config.yaml
n_layer: 11
d_model: 384
n_experts: 40
experts_per_token: 1
d_expert: 576
d_shared_expert: 0
activation: "swiglu"
moe_layers: [2, 3, 4, 5, 6, 7, 8, 9, 10]
router_score: "sigmoid"
normalize_top_k: false
routed_scale: 1.0
balance_loss: 0.000317
balance_bias: true
scale_expert_input: true
init_std_router: 0.0103
lr_router: 0.00138
n_head: 18
n_kv_head: 6
head_dim: 32
vocab_size: 8192
norm: "rmsnorm"
norm_place: "pre"
norm_eps: 1e-06
positions: "rope"
rope_base: 10000.0
rope_fraction: 1.0
qk_norm: false
attn_scale: 0.177
tie_embeddings: false
parallel_block: false
init: "uniform"
init_std_qkv: 0.0264
init_std_o: 0.00563
init_std_up: 0.0264
init_std_down: 0.00563
optimizer: "soap_variant"
lr: 0.00256
beta1: 0.95
beta2: 0.99
weight_decay: 0.043
lr_head: 0.0053
warmup_steps: 200
schedule: "wsd"
decay_fraction: 0.617
decay_shape: "linear"
final_lr_fraction: 0.0
batch_tokens: [65536, 131072, 196608]
seq_len: 768
doc_mask: true
train_tokens: 1171000000
steps: 9784
dataset: "wikipedia_en"
Below are experts of layer 6 (counted from 0) of a mixture-of-experts language model. Rows are named router (the router's row for the expert) and show model dimensions 336-383. Each number is 128 + 24 x the weight over its row's rms, rounded and kept within 0 to 255. Numbers have three digits each.
Before each expert's rows: a language model's description of what the expert responds to. This comes from a sample of Wikipedia text that the model never trained on.

# expert 22
What it handles: Particles and objects after verbs in plot summaries, such as off, out, him, her, and past participles like arrested, killed, damaged.
router:106132133096137123125146110078120145148130142097139097116140149137131116119151096130153142123094120129114103139075140076111085187106165127123122

# expert 39
What it handles: Pipe separators between numeric cells deep inside table rows, especially football league tables with goals, goal difference, points and plus or minus signs.
router:147102124130134112134152163102152098180134117137150120115104145129094113099120070120110147144109129159127125119117065143141162117090120107101104

# expert 0
What it handles: Word pieces inside Latin species and genus names and botanical descriptions in species lists, such as Pu-ccinia, Brachycer-us, la-nceolate.
router:159134125104129115093136148117122095127084154120182126148100120137133130108104123152119089118123124141137151182090123156119144164123153114116143

# expert 21
What it handles: Opening pieces of Slavic, Eastern European and other foreign surnames, places and countries, such as Bo-zoljac, Rod-ina, Serbia, Moscow.
router:152142119139119110105126133128158121143150099100122107135115183162110144119126095104140144135101110183146159180134094105140111131153125154127083

# expert 35
What it handles: Opening parentheses, quotation marks and brackets before years, translations, native scripts or units, as in "(1988)", "(US)", "(بيد".
router:144122136081145141092138125145120133187125113105125079136081139174132120097119097096127112113151133102142112117116128135109089194098121091103134

# expert 36
What it handles: Main verbs of events and actions in biographies and plots, often after to or he, such as took, began, make, won, wrote.
router:116146100093144142114133098103150125139142122136171146151157151158127115125142118090104102171123123125147111105087104129137101161140131106085139

# expert 17
What it handles: Hyphens opening bulleted list lines in infoboxes and See also sections, plus hyphens inside compounds like load-bearing, two-way.
router:130109167126164138129168149112122112159123110122143122125142128161113103090085135105108105133160153112147132120101128117145150167102145151089131

# expert 28
What it handles: Common nouns heading a phrase right after the, his or their, such as way, relationship, family, island, film, culture.
router:201124150130102096118170113159149152157129135126131137099111151153117121097145077107118132121125115119119097131102098099144083125104122147076150

# expert 14
What it handles: Adjective endings and whole adjectives after a, an or his, such as Beauti-ful, Unus-ual, successful, popular, often inside titles or before -ly.
router:144130145165142098105149113083124164170114108135155137121155127194099095078106153143134120119117133123139143156117113097120145119078104135097110

# expert 13
What it handles: Word-internal consonant pieces inside personal names and rare words, often in sports tables, such as Di-x-on, Pe-der-sen, Stre-mm-e.
router:113130100082092102101184101119124135159124122142114102102127170133089148119114122085125124115138152087124103159072101107113163161107125130091099

# expert 2
What it handles: Name pieces in French, Spanish and Portuguese text, such as accented endings in Élysée, Rodríguez, Martínez, plus English first names like William, George, John.
router:174175145097096128143163106111105119168162137098131114127096157151126128138130086097144109153154090120149136125097088100166165122126118155107079

# expert 24
What it handles: Prepositions right after a noun, mostly of, also in, for, to, about, e.g. Coat of arms, Date of birth, Rules of the.
router:120133156135149127101112135124135120198115113103150155154148168143132109117102118089145117131122125144114102124086123139115121197070124117093141

# expert 32
What it handles: Digits, degree and minute marks, units like km, ft and lb, and codes in coordinates, postal codes and data tables.
router:147144114155107126132127156119120082136149111114126069147099141159124110113109131144135116122160123168137086152098135123121140151084128128095136

# expert 12
What it handles: Middle word pieces inside unusual personal surnames and foreign names, often after Mc or a capital, e.g. McG-le-ish, Pend-le, Dib-bs.
router:145158131138141098099158134115102166128091114105137121101106154158104129122126086113083130118106100161123141131122115144118129159092167129093092

# expert 23
What it handles: Words around biographical birth notes such as "born", "in" and years, plus Arabic or Persian script letters and "also romanized as" in place-name entries.
router:145108133151126165149130146124108096153156140100133100164115138131114123100121097110166128130125145131132148134128115149138109160062092126114095

# expert 20
What it handles: Coordinating conjunctions and list commas joining names or phrases, mostly and, also or, &, nor, e.g. Argyll and Bute, Harland and Wolff.
router:110123158129106133122137125104119155133114125094126143110123143140095070117130117087136114149125129123152106126096081108136129136126068153103079

# expert 10
What it handles: Periods ending sentences or abbreviations like U.S. and W.K., plus closing quotes, question marks and heading equals signs.
router:129142161142135094089153150103116118164122144090117112121152157162111123127098114082137112086130145124185088148102119157117158152071104123071124

# expert 1
What it handles: Final word-piece endings of common nouns and agent nouns in running prose, such as cigarett-e, disclaime-r, plant-ers, gramm-ar.
router:135132160132158095143122139115102125185126145106153117140131130151140131138109113144104111126155090109127117130111105130090151126091147135099082

# expert 9
What it handles: Adjectives and nouns after the or a in passages about buildings, sites and local development, such as main, present, local, railway, construction.
router:154118132139130130162104147152116127140136114133135126164134125197131099084091139147138129107137114137151103110048106152125123150112166123103101

# expert 11
What it handles: Commas after introductory phrases like "In 2018," or "As of the 2010 census,", plus that, where, when, although, and years or decades after in.
router:129121146126153113110140166121136146134124114081117082148128148160115114093107093088134128177132132133159121125106132134148102178115127134066144

# expert 7
What it handles: Forms of be and have, "also", "not", and -ly adverb endings right after a subject like it, he or which, as in was, is, been, normally.
router:140147166099115100121146129153150134152129101112150123159094107146122090092119113102150094141134126141153087133110120161103124113109107161080107

# expert 27
What it handles: Prepositions like by, with, from, through, mostly after past participles such as "voiced by", plus name or word starts like Di, Pro, Gra.
router:154162124107126152097157124111093107138116131145154107139083129132131115125084125105123111184150079121142079093118123118133100113100069086068130

# expert 4
What it handles: Articles and determiners starting a noun phrase, mostly a, the and an, also This, another and his, e.g. "is a pseudonym".
router:135117130081168129097133157124121125174129098091139104116134168177072071114088127131132112154143110141130112096121097102158098148122119143075091

# expert 3
What it handles: Pipe separators at the start or second column of table rows, often after a row number or line break, as in rankings, rosters and schedules.
router:149121121112130113133150164107150147121099111091148062141057151170085116111129115109126088156130126122155112136129152162115154171135143115110120

# expert 6
What it handles: Job and office nouns after a name or adjective, such as Prime Minister, director, politician, actor, plus possessive apostrophes and table pipes between names.
router:122166151096117090123099110144144143169102122121146135112089133145117129084103118125114143101155116134138108127077129113156120148068105141070127

# expert 18
What it handles: Last letters of acronyms such as BAFTA, NAACP, TV, BC, and closing parentheses, brackets and quotes after names, dates or country codes.
router:148152168146129120106173138141104090155122112099126118114078180150151088093142128118175124089114111115120088149095122153118125150102108123071127

# expert 37
What it handles: Single capital letters opening abbreviations and codes in sports tables and lists, such as country codes POL, BEL, and column headers.
router:168141104109117155106123136088127161158132128089090116091129138162089089091119097093137106126114102121169109139111119138137140181130152115115120

# expert 34
What it handles: Spaced numbers in tables, census percentages and election results, such as 24.9%, 28.3%, 87.82, and casualty counts.
router:121130148108123156146143146108157134150114133124138096104103127164103147136149104114112127122119143149132098164098124140105112162084115104098095

# expert 33
What it handles: Line breaks and equals signs around wiki section headings, plus heading words such as Background, History, Awards, Results.
router:165123153077133100146133120110127119163127080128134131140113179145121086113129114096119123152126139181154119131102132156115144150133141146120149

# expert 5
What it handles: Colons, pipes, dashes and slashes after field names in infoboxes, taxonomy lists and tables, such as Phylum:, Website:, Genus:.
router:134100114101145097106156147105127107144130107103116092102112154143098124107115108119135095135148087136117097115114149110127153202110099135105140

# expert 29
What it handles: Nouns for time spans, wars and competitions in sports and history text, such as season, year, World Cup, World War.
router:138130127132114065147168098113106154142139135139122088109120143146147102118150115141126129121103099127157139135109144129123155132096122143091145

# expert 31
What it handles: Starts of technical and computing words such as cl(oud), cl(ient), test, engine, data, protein, plus LaTeX backslashes and MPC in astronomy tables.
router:104165120134154168129148131131119165147155111130155126138109150159147120120123113130111108154119147123135087125085091170151148120116165128111093

# expert 38
What it handles: First pieces of split words, such as comp, ph, qu, opp, often in education biographies, plus semicolons in navigation lists like v; t; e.
router:160150113143138094115168158112153171169107159122128093125118128166118080100115117147089113136110119071190124119130116160142133122115085143122117

# expert 25
What it handles: Word-final -ing and similar suffix pieces like -ment, -ation, -ness on verbs and nouns, such as Hold-ing, yach-ting, Visual-ization.
router:139127163137129109082155126102129135152110101113152086126153116154146127118111097085138115158130130087098088110096072123147152145098113106109103

# expert 8
What it handles: First pieces of proper names, mostly US places, teams and companies, such as Co, Los, New, United, Palm, Lackawanna.
router:152143115116117089124160159136161152155121136115135099116090209142106134103123140112091099129130105137104115138101069148111131132135114166115086

# expert 26
What it handles: Middle syllables of South Asian, Southeast Asian and Arabic names, such as Ek-ta, Subrat-a, Al, plus transliteration letters like ā, ū.
router:147138123074111103115124125141064115168093109081134089159137167130117095089122113103161126145119109078125116130078123134108101118128142158099091

# expert 15
What it handles: Single letters and short word pieces inside foreign place and personal names, as in Yuca-t-án, Ethio-p-ia, Hyunda-i, Bengal, -abad.
router:159123122110116121129162130115117119170099121125137131103136159162113119130135101070124100084121141099098097103115105117116121125122125134139102

# expert 30
What it handles: First word of a sentence or clause, such as He, In, However, During, When, Although, and the first piece of a split opener.
router:111110110117142150137172119103137157181141130094144084149157136152131111123131124101149141192114143174118116137081120159133110121127148126101122

# expert 16
What it handles: Vowel-ending syllable pieces in the middle of words, like ra, la, da, ua, as in inf-ra-red, or-da-ined, Kinder-gar-ten.
router:122119129143161098108148131085127132175123121130144125110108131140112097070159102130148130166115101103149127165078092132136143120092119163100125

# expert 19
What it handles: Column headings and labels in statistics tables and infoboxes, such as Votes, %, Population, Density, Apps, Goals, plus census years in population rows.
router:131138118122127144120104176109096097158117087154108086170098129174146111094127136109128130147134151120176120148107116115118116143103125154050117